Weights of a small mixture-of-experts language model, trained from scratch on English Wikipedia.
Size: 12 layers, vocabulary 2048, 62.5M parameters.
Experts: 32 experts in each of 10 layers, 352 squared ReLU neurons an expert, 2 picks a token, a softmax router.
Training: 589M tokens, 4497 steps.
Below are experts of layer 4 (counted from 0) of a mixture-of-experts language model. Rows are named router (the router's row for the expert), up (a neuron's input weights, with its number) and show model dimensions 0-63. Each number is 200 + 40 x the weight over its row's rms, rounded and kept within 0 to 999.
After each expert's rows: "mostly gets" lists some tokens that are sent to it at least half of the time. This comes from a sample of Wikipedia text that the model never trained on.

# expert 11
router,174,210,200,179,166,198,252,220,237,227,184,215,239,269,283,220,171,251,204,153,156,166,224,173,187,261,207,200,242,169,194,177,203,292,153,125,164,115,176,192,232,202,221,289,194,136,153,142,217,184,147,195,208,214,195,229,238,224,228,223,213,177,162,188
up0,287,190,241,210,122,168,150,208,168,202,208,214,224,196,223,156,226,217,199,231,207,211,220,202,157,304,171,197,231,171,250,169,246,168,192,135,225,227,86,177,256,267,193,243,195,186,168,129,198,251,248,195,158,195,245,248,244,210,206,188,164,196,150,186
up1,234,175,193,152,247,143,187,178,102,288,158,188,208,192,165,251,197,219,215,177,280,262,154,212,187,169,199,215,237,160,155,204,172,238,249,263,202,161,167,173,145,231,197,173,193,225,152,161,177,225,140,179,236,197,176,266,211,223,140,215,188,165,236,146
up2,179,216,183,194,237,177,205,195,137,227,163,153,221,178,216,244,207,203,195,222,140,286,236,225,193,205,178,231,183,117,239,209,220,215,188,211,204,182,285,221,187,244,134,177,185,184,134,189,215,185,194,169,195,248,195,175,158,247,233,117,247,184,167,186
up3,284,217,200,136,248,210,234,236,147,212,137,223,202,250,243,148,170,130,213,154,237,221,190,225,202,246,174,136,303,215,176,199,213,174,238,192,213,246,149,233,125,177,131,172,162,234,163,206,224,203,284,165,252,178,172,201,165,190,190,211,217,160,222,193
up4,188,142,240,246,241,241,239,209,192,202,186,176,238,235,140,228,142,218,158,280,241,143,152,308,182,157,216,250,186,195,233,188,182,213,162,184,199,159,195,219,203,219,253,197,184,206,216,173,236,220,122,165,156,147,195,180,209,242,240,199,209,141,130,182
mostly gets: "|", "aff", "ó", " trans", " f", "ter"

# expert 5
router,210,212,180,194,155,170,126,235,168,231,216,188,205,229,212,222,154,198,198,199,168,177,233,208,175,158,196,238,203,198,165,176,204,108,200,303,235,251,238,205,134,240,191,171,166,272,204,241,209,172,103,225,164,138,233,252,222,160,237,265,248,239,228,164
up16,203,126,206,212,166,214,124,175,184,78,213,266,202,125,209,260,168,198,180,244,226,214,194,190,129,168,168,266,223,218,248,174,168,212,206,270,210,185,154,215,229,188,232,177,145,232,168,195,135,197,181,195,206,193,202,221,175,255,253,230,174,203,221,162
up17,152,157,177,184,176,188,201,159,226,168,186,233,194,197,260,125,196,241,176,208,122,249,189,210,229,134,218,222,238,184,203,236,222,180,181,211,144,263,224,176,190,183,131,209,115,167,261,192,169,225,226,225,147,250,221,256,262,219,203,222,194,200,200,198
up18,130,137,172,186,92,172,122,200,206,190,251,204,228,276,213,263,157,263,262,172,224,213,147,237,175,205,185,225,198,103,210,194,231,135,214,275,230,208,234,143,181,205,234,236,113,230,112,227,179,213,173,182,209,259,150,188,216,272,182,171,197,167,175,171
up19,188,189,112,191,198,181,161,231,222,260,233,138,200,181,186,217,226,168,222,251,148,178,186,216,289,175,283,174,269,205,194,236,186,176,142,159,198,138,236,144,178,143,131,204,201,192,230,238,182,207,179,293,182,191,168,212,255,232,202,164,209,185,244,207
up20,273,256,232,247,244,177,176,246,157,195,227,177,231,207,142,124,221,243,191,278,140,180,215,152,227,187,131,189,188,208,185,200,168,105,263,169,238,208,176,223,216,186,144,218,246,179,108,193,231,220,288,238,119,177,147,152,185,193,240,188,163,184,232,195
mostly gets: "\n", " very", "ru", "---|---|---|---|", "tro", "tra"

# expert 4
router,164,204,213,243,193,250,157,149,216,217,174,187,240,176,125,173,217,185,203,251,189,182,193,185,184,263,258,198,136,208,285,160,186,184,215,195,204,200,193,172,223,187,163,223,234,166,181,121,227,216,205,237,191,208,248,211,197,178,189,201,206,178,246,184
up0,190,137,247,221,184,228,148,278,254,225,207,204,205,195,189,190,247,204,150,235,192,266,221,252,205,214,123,179,161,140,282,194,211,174,179,166,251,226,195,209,278,210,220,217,169,182,192,140,160,158,272,185,158,195,192,265,165,190,158,240,179,205,266,145
up1,202,161,206,180,227,124,199,200,103,240,101,190,182,142,180,201,208,199,259,180,308,269,205,216,200,155,203,161,205,215,243,189,193,195,236,213,213,122,238,134,158,221,242,174,170,247,216,212,194,189,193,194,227,174,181,262,244,224,147,186,205,168,235,223
up2,143,237,116,250,238,180,206,184,166,216,135,197,241,241,222,215,148,199,157,225,163,240,222,196,226,223,203,227,188,184,247,198,185,180,186,218,187,200,174,203,220,196,148,210,168,136,110,228,223,191,152,177,183,271,197,197,204,207,175,227,232,197,86,205
up3,243,146,206,157,147,197,211,182,260,214,184,216,217,214,257,152,207,141,224,204,198,250,211,160,211,237,193,178,194,228,217,226,192,265,203,158,174,248,133,220,145,215,200,233,201,193,205,260,196,192,226,167,264,202,263,185,237,214,139,178,223,198,197,92
up4,181,229,196,249,241,172,204,159,173,185,225,182,209,229,132,283,174,169,174,239,157,162,149,244,178,230,161,158,158,179,252,155,198,221,153,188,201,218,205,221,322,214,187,183,181,182,201,167,241,181,175,201,155,160,211,213,198,215,241,171,257,185,116,245
mostly gets: " after", " at", " when", "After", " until", " under"

# expert 13
router,174,195,197,162,185,216,184,203,203,234,246,175,230,257,258,179,251,204,236,263,218,168,205,156,181,221,172,163,218,165,217,208,162,126,163,142,186,208,142,229,195,171,237,155,194,240,162,215,196,290,260,230,238,180,295,190,100,235,200,135,173,226,226,153
up0,236,127,195,218,159,197,164,254,209,218,152,192,207,179,199,205,189,166,180,248,215,231,194,239,150,203,119,221,181,191,216,214,254,186,172,221,242,223,166,215,167,200,188,78,166,132,227,144,125,175,223,167,174,168,168,245,158,216,135,229,136,321,215,179
up1,235,182,174,112,186,152,252,222,149,232,153,234,224,180,195,128,211,241,203,236,284,267,189,188,167,180,237,166,170,184,235,187,144,200,184,196,157,136,204,149,237,223,215,198,208,224,167,227,221,224,161,214,218,203,202,232,202,241,187,271,185,163,212,174
up2,131,181,235,195,225,215,210,231,182,206,177,207,196,226,222,196,182,208,200,230,211,191,194,216,212,192,149,186,217,134,231,203,223,177,140,233,193,204,247,239,211,225,166,203,189,239,188,210,196,158,105,219,246,261,135,148,177,179,186,183,236,218,202,185
up3,322,225,142,181,213,210,219,200,227,163,170,296,185,167,207,132,191,127,170,192,212,201,256,178,215,260,182,178,249,200,243,239,245,273,176,106,219,193,175,165,179,195,160,197,229,216,205,280,153,198,280,186,257,233,289,211,176,212,175,211,167,216,191,86
up4,192,212,225,214,214,226,201,233,231,197,145,233,228,201,97,229,142,176,236,248,216,186,188,268,233,203,317,213,200,190,241,213,207,214,195,141,230,195,167,301,245,238,164,218,108,199,201,194,207,233,149,264,221,165,201,197,252,249,222,144,190,117,161,175
mostly gets: " the", " a", " which", " The", " that", " where"

# expert 16
router,213,223,252,204,227,242,248,194,206,200,215,178,179,170,142,248,200,196,229,185,185,246,209,280,171,230,211,223,179,193,90,222,237,204,161,206,176,148,140,102,186,171,41,147,165,246,203,180,191,233,244,152,262,243,196,139,198,174,199,171,211,179,203,225
up0,255,138,191,234,119,182,227,197,155,283,227,222,223,162,224,277,207,179,247,183,129,270,223,237,188,254,239,184,258,176,254,237,234,160,174,228,168,257,213,138,171,175,178,210,182,185,185,159,119,225,214,240,183,142,222,281,187,259,144,222,137,200,228,155
up1,196,127,131,202,207,174,147,226,143,233,166,218,197,96,142,213,167,206,230,180,207,289,160,186,215,192,239,192,233,231,133,195,181,250,236,207,260,170,244,176,153,159,259,179,211,187,106,176,224,230,125,168,254,198,164,211,185,134,163,162,233,173,201,153
up2,195,210,148,205,218,163,198,188,202,162,143,154,189,213,229,247,153,250,188,221,195,266,235,208,217,254,166,224,235,140,227,225,264,194,254,211,177,211,204,215,252,272,103,226,199,234,158,200,193,218,211,183,124,302,144,181,175,203,251,186,223,174,167,230
up3,251,164,236,187,263,139,215,153,183,183,171,220,183,207,217,254,219,193,212,126,203,248,211,201,205,215,188,173,242,178,218,192,210,225,220,171,177,210,159,226,153,187,168,243,213,184,206,249,203,116,244,136,259,189,204,199,171,152,142,199,162,192,233,165
up4,235,227,200,174,211,205,179,181,230,215,184,185,200,228,136,251,137,214,227,213,217,229,124,261,157,170,290,201,196,165,253,182,214,270,133,189,211,172,195,213,227,193,113,204,148,190,152,177,223,186,104,178,188,173,217,274,245,245,223,178,215,155,126,210
mostly gets: " represent", "MPC", "v", "k", " 22", " left"

# expert 30
router,239,195,174,223,206,235,197,201,213,195,192,218,172,190,253,294,239,178,196,255,216,291,194,194,164,187,249,181,197,210,231,182,111,271,193,250,150,290,208,131,221,267,215,216,182,169,210,188,229,186,223,223,245,179,180,155,237,176,183,142,121,196,230,202
up0,207,205,150,244,167,268,228,252,153,210,185,158,224,180,211,292,242,241,151,217,189,258,220,164,182,239,105,220,196,143,200,174,238,141,237,172,214,220,184,220,193,168,236,176,174,167,242,139,154,145,251,197,185,175,186,275,183,186,144,207,160,252,196,187
up1,227,167,220,111,184,194,240,190,115,238,114,202,199,202,160,153,133,203,204,242,234,251,164,206,208,196,170,139,150,233,287,223,139,215,290,206,271,142,175,179,213,217,228,175,220,173,170,193,179,215,154,206,203,203,135,204,172,184,174,239,210,112,176,160
up2,174,194,212,220,212,202,196,163,187,183,155,164,276,232,210,278,204,258,204,245,188,241,256,255,259,219,151,226,203,167,186,226,217,206,201,224,230,207,233,250,169,258,205,236,216,245,233,197,197,220,242,195,171,225,160,216,201,209,174,179,190,197,178,201
up3,255,179,183,223,282,209,156,165,232,264,203,230,204,208,217,215,183,155,252,155,166,189,215,207,284,224,183,96,195,223,197,203,195,246,227,144,203,221,165,225,182,146,198,201,234,165,193,243,180,207,311,162,294,240,190,229,203,146,145,192,138,169,221,179
up4,240,175,194,179,209,190,194,189,213,162,190,241,184,235,86,226,163,171,254,245,190,185,169,308,170,187,259,191,188,187,206,179,155,195,127,239,196,262,178,261,199,233,180,187,158,205,227,190,191,235,172,211,113,132,242,272,180,243,252,187,244,158,173,249
mostly gets: " area", " century", "ent", "ice", " site", "JPL"

# expert 22
router,207,186,195,195,193,156,202,183,202,237,253,148,220,169,243,205,235,164,242,189,178,144,197,162,171,153,204,92,188,210,203,186,203,328,241,172,279,216,209,170,165,175,218,151,167,236,213,201,246,256,201,193,296,203,178,174,164,233,246,265,186,206,210,263
up0,247,126,195,206,105,172,157,248,218,200,165,211,174,211,275,253,153,211,140,189,173,207,131,239,207,275,166,239,200,207,176,222,160,162,172,195,281,222,161,187,220,221,202,168,178,200,235,147,141,191,202,207,218,243,224,274,180,225,139,242,164,244,191,126
up1,181,110,132,127,206,132,251,161,94,238,191,215,200,141,132,175,168,221,225,177,244,242,255,219,248,153,225,139,210,239,212,190,170,214,237,201,225,174,182,202,169,125,209,153,149,176,179,240,229,219,216,216,279,224,141,232,218,181,123,247,205,177,168,154
up2,118,211,129,178,281,180,210,145,182,205,212,174,212,226,199,298,168,235,224,296,149,230,199,185,170,208,162,196,257,138,203,215,196,161,164,204,201,217,190,228,155,269,168,178,193,218,137,183,228,165,171,154,136,263,140,141,137,214,246,168,274,172,202,201
up3,283,144,135,172,185,202,222,147,231,176,200,230,200,145,267,173,171,188,209,123,210,225,221,163,251,207,198,121,232,199,201,243,165,271,279,198,194,224,111,218,174,166,144,210,211,176,157,243,219,192,242,172,199,212,163,182,231,146,187,235,204,180,200,146
up4,193,184,167,188,262,160,195,196,205,153,177,171,197,210,156,188,137,187,181,253,175,241,128,299,190,181,214,229,184,63,216,211,190,191,161,247,250,203,214,224,252,216,223,178,163,182,224,174,225,178,178,191,161,184,261,189,203,216,246,221,176,167,120,205
mostly gets: " \"", "50", " 2022", "60", " 2002", " 2013"

# expert 17
router,174,146,194,196,177,221,158,152,252,194,182,187,162,193,177,168,262,139,196,203,125,187,222,191,273,235,185,175,223,204,151,210,174,263,215,270,205,164,161,189,190,238,278,190,124,193,163,241,197,210,212,171,306,192,176,142,222,203,215,136,180,218,138,229
up0,225,135,175,231,96,165,116,229,236,265,165,203,209,158,225,221,181,159,213,234,175,230,203,210,242,241,187,241,190,201,234,193,260,214,192,151,169,264,151,170,229,233,176,151,130,157,201,114,217,197,178,189,190,206,179,267,181,259,185,217,112,221,115,205
up1,159,202,166,166,200,211,179,144,124,168,210,168,170,181,187,198,140,197,153,201,290,285,178,232,197,211,194,171,219,212,199,176,188,225,228,262,239,123,181,196,167,202,218,158,241,230,164,237,158,146,128,205,234,191,153,196,254,177,144,200,209,125,240,142
up2,227,258,133,180,237,161,231,185,179,154,220,139,200,235,210,211,185,221,154,242,197,246,219,208,273,142,186,256,231,161,218,266,195,166,208,196,194,201,247,271,233,249,205,260,165,196,125,222,195,226,156,200,184,273,151,153,182,224,150,172,199,206,156,256
up3,314,116,226,141,214,216,225,190,241,173,248,250,195,195,255,209,215,170,205,147,162,222,245,202,185,258,188,180,223,217,215,222,222,248,253,153,175,254,190,246,189,156,173,209,241,180,221,239,169,138,273,194,278,218,246,222,204,136,199,236,184,201,136,174
up4,203,162,248,219,204,120,174,232,260,161,170,293,189,241,202,287,126,200,217,241,186,174,142,351,210,227,173,173,200,92,244,161,209,162,154,179,181,202,169,172,207,252,172,235,173,185,207,192,242,145,129,207,177,173,242,227,229,253,233,223,229,154,138,221
mostly gets: " c", " C", "–20", "–", "′", " p"

# expert 8
router,186,216,191,205,190,203,240,256,232,155,235,191,195,152,241,192,242,201,244,177,250,224,250,208,140,156,198,190,211,136,183,186,142,204,155,188,190,188,132,137,149,182,188,222,183,171,172,186,239,262,135,99,206,239,223,265,149,152,146,253,251,209,160,222
up0,266,218,258,246,150,159,166,255,203,222,168,177,174,166,234,248,170,166,160,167,200,232,131,241,187,228,238,188,191,126,224,175,192,160,192,172,221,225,186,150,175,223,235,214,165,220,230,143,134,237,250,246,189,157,199,238,122,209,184,232,123,201,176,145
up1,175,252,201,180,274,196,140,197,115,242,183,216,154,133,104,142,155,163,175,184,201,246,178,241,209,160,301,144,236,251,180,163,155,188,198,226,224,156,209,218,146,231,245,170,234,202,163,211,174,207,160,132,229,193,148,249,191,201,192,275,286,144,211,174
up2,183,237,206,242,221,172,172,214,165,220,194,137,226,187,141,240,233,231,168,297,190,196,213,261,186,198,173,222,197,171,202,267,272,230,216,267,185,199,246,197,276,248,93,218,166,207,165,237,209,270,258,127,190,284,182,202,163,232,233,158,268,207,183,170
up3,300,244,209,152,210,158,226,203,247,227,170,322,174,209,208,204,169,166,234,155,184,245,189,214,215,208,165,176,285,242,164,225,196,337,225,126,267,198,184,181,154,151,164,227,287,248,229,191,198,232,271,230,252,196,246,191,178,149,143,236,237,194,249,122
up4,209,214,220,254,243,179,245,132,134,194,260,136,226,255,187,246,199,167,214,235,196,138,156,281,190,186,258,170,183,158,182,221,228,243,175,202,252,208,204,229,258,227,249,220,178,172,240,223,200,180,180,212,171,176,263,259,214,215,254,162,243,120,136,225
mostly gets: " (", ",", " (19", "),", " (1", " (18"

# expert 25
router,202,271,204,168,135,165,235,189,162,186,247,225,210,206,205,139,273,202,163,264,195,272,193,256,189,125,208,181,213,205,199,218,190,188,203,203,142,151,296,199,206,138,177,254,221,203,195,211,219,191,160,173,233,214,164,242,200,215,172,155,203,187,227,241
up0,243,214,240,290,110,205,176,256,192,210,198,203,227,105,245,228,150,169,152,224,180,258,178,220,201,296,109,223,238,140,280,219,269,177,240,165,235,252,187,162,218,199,205,124,170,198,185,134,166,179,162,202,188,176,196,259,181,249,145,174,149,249,208,161
up1,222,215,233,133,180,156,244,220,122,239,173,226,149,158,140,144,124,225,188,159,235,235,202,163,203,199,153,139,195,194,144,165,171,225,246,226,291,159,232,191,157,144,199,136,201,210,196,201,276,172,189,173,184,146,214,223,284,195,236,216,156,123,246,184
up2,182,227,182,202,264,220,225,155,161,158,162,227,251,159,251,205,189,246,179,244,163,207,240,253,219,257,200,199,215,130,238,276,221,160,237,252,261,214,237,237,209,221,142,232,207,201,120,281,227,254,169,145,93,251,230,173,194,212,190,201,195,234,179,204
up3,246,212,167,179,210,169,215,178,282,245,159,263,223,169,212,190,209,146,281,116,140,286,197,199,187,175,246,185,248,224,210,237,185,242,249,154,180,212,184,214,194,161,246,205,122,255,184,271,181,170,279,175,254,210,180,226,139,144,150,197,208,182,231,194
up4,201,134,195,266,244,203,230,244,230,136,200,154,305,197,128,243,182,189,250,251,189,192,140,320,222,181,243,198,241,178,193,195,172,215,141,208,201,155,220,242,272,264,197,160,177,206,192,209,203,137,169,161,243,193,295,207,200,228,242,130,196,184,125,201
mostly gets: " was", " been", ");", " were", " became", " began"

# expert 6
router,235,104,171,172,225,211,185,191,225,267,174,131,203,196,195,163,138,117,236,218,288,169,198,145,194,196,229,212,234,132,265,155,209,253,215,155,167,183,261,237,231,181,254,157,166,153,250,206,245,243,235,211,265,197,179,148,236,218,265,150,179,183,197,208
up0,203,206,248,252,117,195,161,242,127,205,197,239,210,168,307,239,152,171,164,181,199,232,200,182,255,240,140,237,215,87,264,248,210,171,203,197,218,269,153,158,254,280,175,196,215,169,231,119,188,216,171,207,181,161,229,260,180,182,193,306,154,197,150,167
up1,191,159,205,202,189,224,199,206,159,243,160,207,135,204,140,209,200,200,194,198,255,216,190,167,135,215,247,149,251,182,224,189,139,170,197,230,195,78,215,184,192,139,228,199,221,198,101,177,189,196,90,182,215,199,166,267,238,205,211,188,219,142,193,219
up2,208,198,195,188,192,221,200,168,165,160,189,194,217,169,235,170,207,215,146,263,198,145,236,228,214,218,184,173,222,162,226,207,233,222,201,245,300,210,237,218,198,235,116,214,160,222,140,228,256,223,203,126,121,279,233,194,222,182,189,131,244,214,205,153
up3,331,186,210,119,224,198,235,160,242,185,224,226,189,191,261,239,233,144,248,127,206,259,238,250,211,279,249,147,236,206,195,168,182,244,229,173,208,247,226,197,166,159,243,250,210,172,180,252,157,240,251,223,234,235,229,190,220,207,144,230,151,221,215,176
up4,263,173,156,230,261,227,227,153,237,156,152,133,241,235,156,232,118,214,178,261,184,191,186,263,239,194,202,229,238,222,214,144,198,266,149,199,196,226,175,186,273,204,205,157,157,170,224,173,219,182,171,182,170,168,227,227,161,257,267,139,189,178,149,175
mostly gets: " work", " Sch", "See", " known", " allow", " help"

# expert 2
router,188,217,199,211,261,222,198,187,174,214,214,206,224,140,134,153,186,204,181,233,176,214,140,188,120,298,185,220,199,222,233,234,197,252,200,210,225,189,238,251,222,216,89,187,127,191,223,211,186,179,127,216,167,198,200,230,190,165,165,242,194,161,185,245
up0,265,185,236,235,115,204,214,224,180,244,217,165,204,169,267,220,226,181,189,153,165,200,195,186,170,232,212,261,180,172,205,201,302,131,240,187,196,222,152,162,211,246,189,162,180,247,167,188,93,172,160,148,201,164,193,309,193,210,197,181,152,216,162,183
up1,247,129,183,151,193,190,212,222,206,242,100,200,146,148,95,201,158,268,210,192,261,235,150,186,186,206,198,189,203,247,143,211,237,215,273,225,269,160,201,159,190,154,226,216,220,215,207,211,241,195,176,178,199,234,166,196,185,228,176,292,229,200,202,166
up2,163,184,109,156,243,262,200,182,211,173,137,214,231,204,277,223,165,220,215,190,150,252,203,233,244,184,218,235,229,138,181,203,234,219,228,231,196,198,213,242,208,205,170,182,217,265,150,192,215,201,147,223,131,320,143,195,212,231,209,207,200,173,246,250
up3,274,151,205,169,220,170,224,163,205,181,257,250,196,242,236,227,147,173,222,162,222,198,158,220,169,254,212,143,288,172,224,213,134,188,268,157,206,266,137,218,161,209,203,210,200,179,190,256,147,225,235,239,256,194,258,246,214,171,209,179,212,222,217,148
up4,269,195,261,268,259,197,249,155,154,180,148,190,220,232,163,278,176,193,266,255,235,173,87,262,213,140,238,196,198,182,226,176,216,256,120,193,195,234,201,232,278,230,141,225,137,149,208,187,248,208,183,184,233,126,229,237,213,256,227,233,244,169,145,187
mostly gets: " ", " 7", " 6", " have"

# expert 12
router,233,162,216,253,187,248,115,206,200,236,208,147,234,189,146,204,283,146,141,147,200,183,217,169,190,161,156,225,232,156,262,223,193,201,252,164,247,199,239,248,210,136,222,189,143,199,169,279,107,202,175,226,117,206,240,220,173,177,257,223,199,183,195,177
up16,202,118,226,223,204,215,111,244,235,116,151,242,218,177,172,170,206,143,147,244,205,149,140,240,128,233,215,241,190,234,214,218,279,255,183,235,173,191,125,189,200,161,167,176,189,171,186,201,97,150,228,238,200,248,262,187,134,243,332,225,142,211,220,135
up17,124,177,157,213,152,128,233,180,214,142,252,217,241,101,197,225,216,204,175,200,224,230,207,171,256,171,221,234,211,155,224,269,187,208,290,242,193,258,240,234,212,212,158,245,144,118,205,144,164,247,229,192,127,205,222,121,221,205,288,253,161,206,219,195
up18,154,118,175,203,124,178,129,152,208,168,284,182,208,260,268,263,207,273,233,245,158,187,160,282,165,249,136,243,216,225,195,202,279,180,258,170,260,195,209,216,167,220,189,186,159,187,134,207,168,252,238,169,212,208,173,237,253,226,283,198,161,218,198,171
up19,200,224,132,191,214,205,190,211,169,188,217,117,159,180,176,169,251,186,215,281,115,235,190,254,247,163,195,110,283,223,177,259,182,209,217,134,160,150,223,157,173,139,148,216,247,230,259,248,157,221,161,184,212,214,233,208,265,204,160,167,251,243,140,205
up20,197,251,257,180,264,219,257,225,193,196,179,175,270,149,128,150,248,222,167,235,88,222,183,161,221,230,199,192,173,205,205,204,160,143,179,286,256,212,208,261,221,134,160,204,243,186,118,253,151,234,195,232,143,127,232,174,206,221,205,201,229,178,208,139
mostly gets: "cc", "app", "con", "gre", "wi", "vol"

# expert 26
router,240,186,239,223,147,132,143,210,208,172,251,186,172,172,249,264,179,131,179,135,299,147,245,188,202,210,245,202,163,144,230,257,200,109,146,135,234,219,174,228,188,188,184,154,214,272,225,192,146,182,297,193,192,230,239,146,218,175,142,271,202,266,223,170
up0,199,170,218,251,103,176,264,277,155,194,218,210,170,232,215,238,128,205,204,241,208,166,175,213,126,223,167,175,226,137,274,191,263,176,193,172,226,205,192,131,226,218,242,174,169,171,186,156,48,179,227,169,152,199,196,213,240,231,224,138,155,227,134,166
up1,177,131,211,179,205,128,180,181,138,292,161,276,178,162,135,193,189,225,247,203,275,225,227,184,245,160,218,163,183,223,172,212,157,138,263,199,226,122,220,206,231,228,225,170,219,219,150,198,210,252,162,129,155,207,141,223,204,176,111,196,221,124,221,163
up2,189,215,153,183,308,229,265,195,144,257,238,137,224,210,206,257,185,213,128,247,119,200,223,240,169,189,204,208,252,109,249,185,251,198,180,205,237,167,246,255,218,224,175,185,169,292,177,209,238,226,186,188,189,245,163,219,156,205,188,156,227,202,173,164
up3,338,210,188,184,174,176,187,213,216,201,193,232,232,233,237,196,205,189,290,171,239,220,181,197,205,224,200,189,223,187,262,241,215,199,207,175,193,277,212,220,146,170,151,231,208,192,162,236,144,209,314,146,281,174,179,197,216,152,175,266,185,245,202,138
up4,235,224,186,190,222,207,218,186,200,130,163,167,243,241,145,197,182,201,226,197,240,105,266,252,169,171,265,160,200,181,250,276,179,192,147,215,261,225,219,267,254,221,149,172,117,193,227,228,254,164,176,209,126,179,259,255,235,223,214,181,226,160,169,237
mostly gets: " China", " Russia", "O", " long", " O", "x"

# expert 23
router,142,161,190,193,197,164,277,201,211,255,188,204,178,192,269,254,191,230,189,224,238,209,229,215,213,250,271,131,180,140,224,184,194,175,184,155,203,222,183,201,150,237,155,203,232,272,209,159,170,162,213,199,264,223,160,186,208,232,166,196,221,136,181,216
up0,213,174,222,254,168,220,192,240,152,269,160,152,223,195,217,219,163,176,113,196,164,180,193,224,189,220,175,213,214,100,242,202,287,181,248,166,236,247,158,163,264,258,236,161,196,148,194,141,149,145,229,172,196,175,215,227,213,236,144,255,91,209,133,192
up1,236,167,155,204,232,159,188,222,133,201,218,178,158,130,93,190,219,248,227,203,268,250,199,124,141,207,207,154,246,228,218,232,185,223,247,215,238,138,260,135,188,192,269,186,212,198,171,185,260,201,111,177,215,150,145,244,210,172,154,198,157,122,184,221
up2,138,219,141,150,238,186,242,156,191,178,157,147,154,216,194,241,173,205,174,233,161,174,238,190,196,199,204,210,207,144,188,183,249,195,216,214,172,206,265,205,187,183,110,158,187,265,144,250,256,229,174,127,144,271,217,194,166,228,238,220,253,209,173,201
up3,307,165,185,162,266,205,216,156,221,207,175,210,172,232,194,259,167,167,252,138,218,169,252,177,194,207,173,167,244,180,191,250,164,260,252,154,222,218,192,256,167,192,230,244,221,148,207,218,178,151,278,174,238,197,158,165,135,173,158,240,176,131,146,187
up4,210,176,209,298,296,208,178,262,225,226,146,166,225,238,191,176,115,172,203,246,193,148,180,271,192,200,270,210,193,205,224,172,198,235,190,177,226,193,219,245,284,218,168,175,124,173,146,201,238,197,109,236,206,165,203,231,223,228,232,225,181,166,122,199
mostly gets: " it", " not", " It", "The", " British", "Note"

# expert 31
router,222,178,235,230,221,242,157,203,220,219,201,281,194,154,224,204,247,304,219,227,322,222,278,199,195,250,164,172,246,191,190,176,191,237,194,228,222,203,190,183,242,255,249,194,295,152,238,239,196,194,290,188,138,143,170,185,180,211,185,189,198,222,256,241
up0,239,143,171,236,204,253,208,172,172,254,168,186,183,146,205,270,132,154,123,197,185,235,190,289,203,243,181,190,224,188,199,233,213,121,209,197,210,220,153,183,206,256,219,169,206,139,132,127,158,173,200,242,180,155,168,232,154,188,174,225,156,253,202,184
up1,184,201,166,216,217,183,265,253,111,268,224,232,202,186,203,163,183,230,224,179,280,244,240,166,250,183,197,189,250,286,221,236,171,225,183,229,225,155,152,166,169,220,281,145,154,238,166,212,210,215,196,159,233,181,141,235,198,180,197,273,214,126,208,129
up2,185,216,161,209,216,232,205,172,138,165,194,184,245,207,244,227,155,219,153,220,163,249,227,226,180,169,156,197,210,176,225,241,215,142,220,239,235,227,194,242,219,251,123,161,189,223,206,208,248,236,185,184,137,332,165,203,156,218,150,137,216,227,250,187
up3,245,164,260,190,274,218,183,146,171,196,181,260,164,195,199,240,193,162,228,172,216,263,208,175,191,206,196,139,239,193,216,187,239,228,279,203,228,281,178,184,166,221,229,188,234,189,156,265,174,181,279,164,273,172,204,226,232,174,151,185,238,160,245,166
up4,254,180,234,226,209,232,232,218,179,200,154,168,250,228,161,258,149,209,181,231,236,165,177,227,199,161,204,208,182,217,242,205,199,229,120,230,219,170,152,210,207,240,115,170,196,193,220,148,209,152,175,221,151,128,182,206,203,231,210,201,215,125,131,220
mostly gets: "b", " list", "ball", " List", "ization", "et"

# expert 28
router,191,214,219,191,194,233,228,161,193,180,152,197,227,163,192,174,218,265,182,261,245,181,191,220,159,256,178,215,152,147,168,193,228,182,197,242,177,222,159,241,219,215,224,202,283,174,190,253,180,186,196,169,197,233,170,203,163,153,176,255,147,209,179,186
up0,220,180,227,204,159,169,186,241,159,287,210,195,206,149,215,261,207,195,190,182,219,234,197,216,209,301,191,199,194,146,220,192,256,159,185,182,173,172,183,117,197,170,253,189,184,162,218,132,101,200,185,174,196,204,149,334,215,256,178,207,138,223,174,184
up1,140,130,171,207,209,218,181,266,122,232,193,247,255,202,141,154,182,181,191,170,300,208,183,185,233,214,233,164,199,226,103,187,143,134,242,248,266,161,208,153,192,126,217,212,209,249,179,169,190,187,166,213,231,175,221,228,151,218,152,181,165,144,209,122
up2,146,224,244,197,228,117,246,235,171,246,182,156,193,219,228,286,144,194,220,244,151,187,212,212,163,197,188,223,219,132,236,209,223,143,193,247,212,197,249,230,164,239,177,231,167,269,177,219,257,246,153,192,165,300,159,144,169,220,286,191,207,243,197,171
up3,252,209,213,190,198,160,250,187,156,151,186,219,187,216,210,188,157,164,222,150,224,224,174,209,249,227,161,142,221,152,208,201,239,172,213,178,248,206,143,141,175,192,169,150,223,216,216,250,175,243,233,110,252,227,236,195,262,176,163,239,157,197,220,210
up4,207,178,235,225,261,182,224,157,185,181,113,201,200,190,152,297,219,168,195,239,197,190,182,271,178,162,227,218,156,125,248,143,214,211,154,205,182,158,186,225,290,160,169,189,130,203,159,235,188,197,118,150,148,166,229,269,215,204,239,202,204,140,86,249
mostly gets: " and", " but", " &", " However", "In", " His"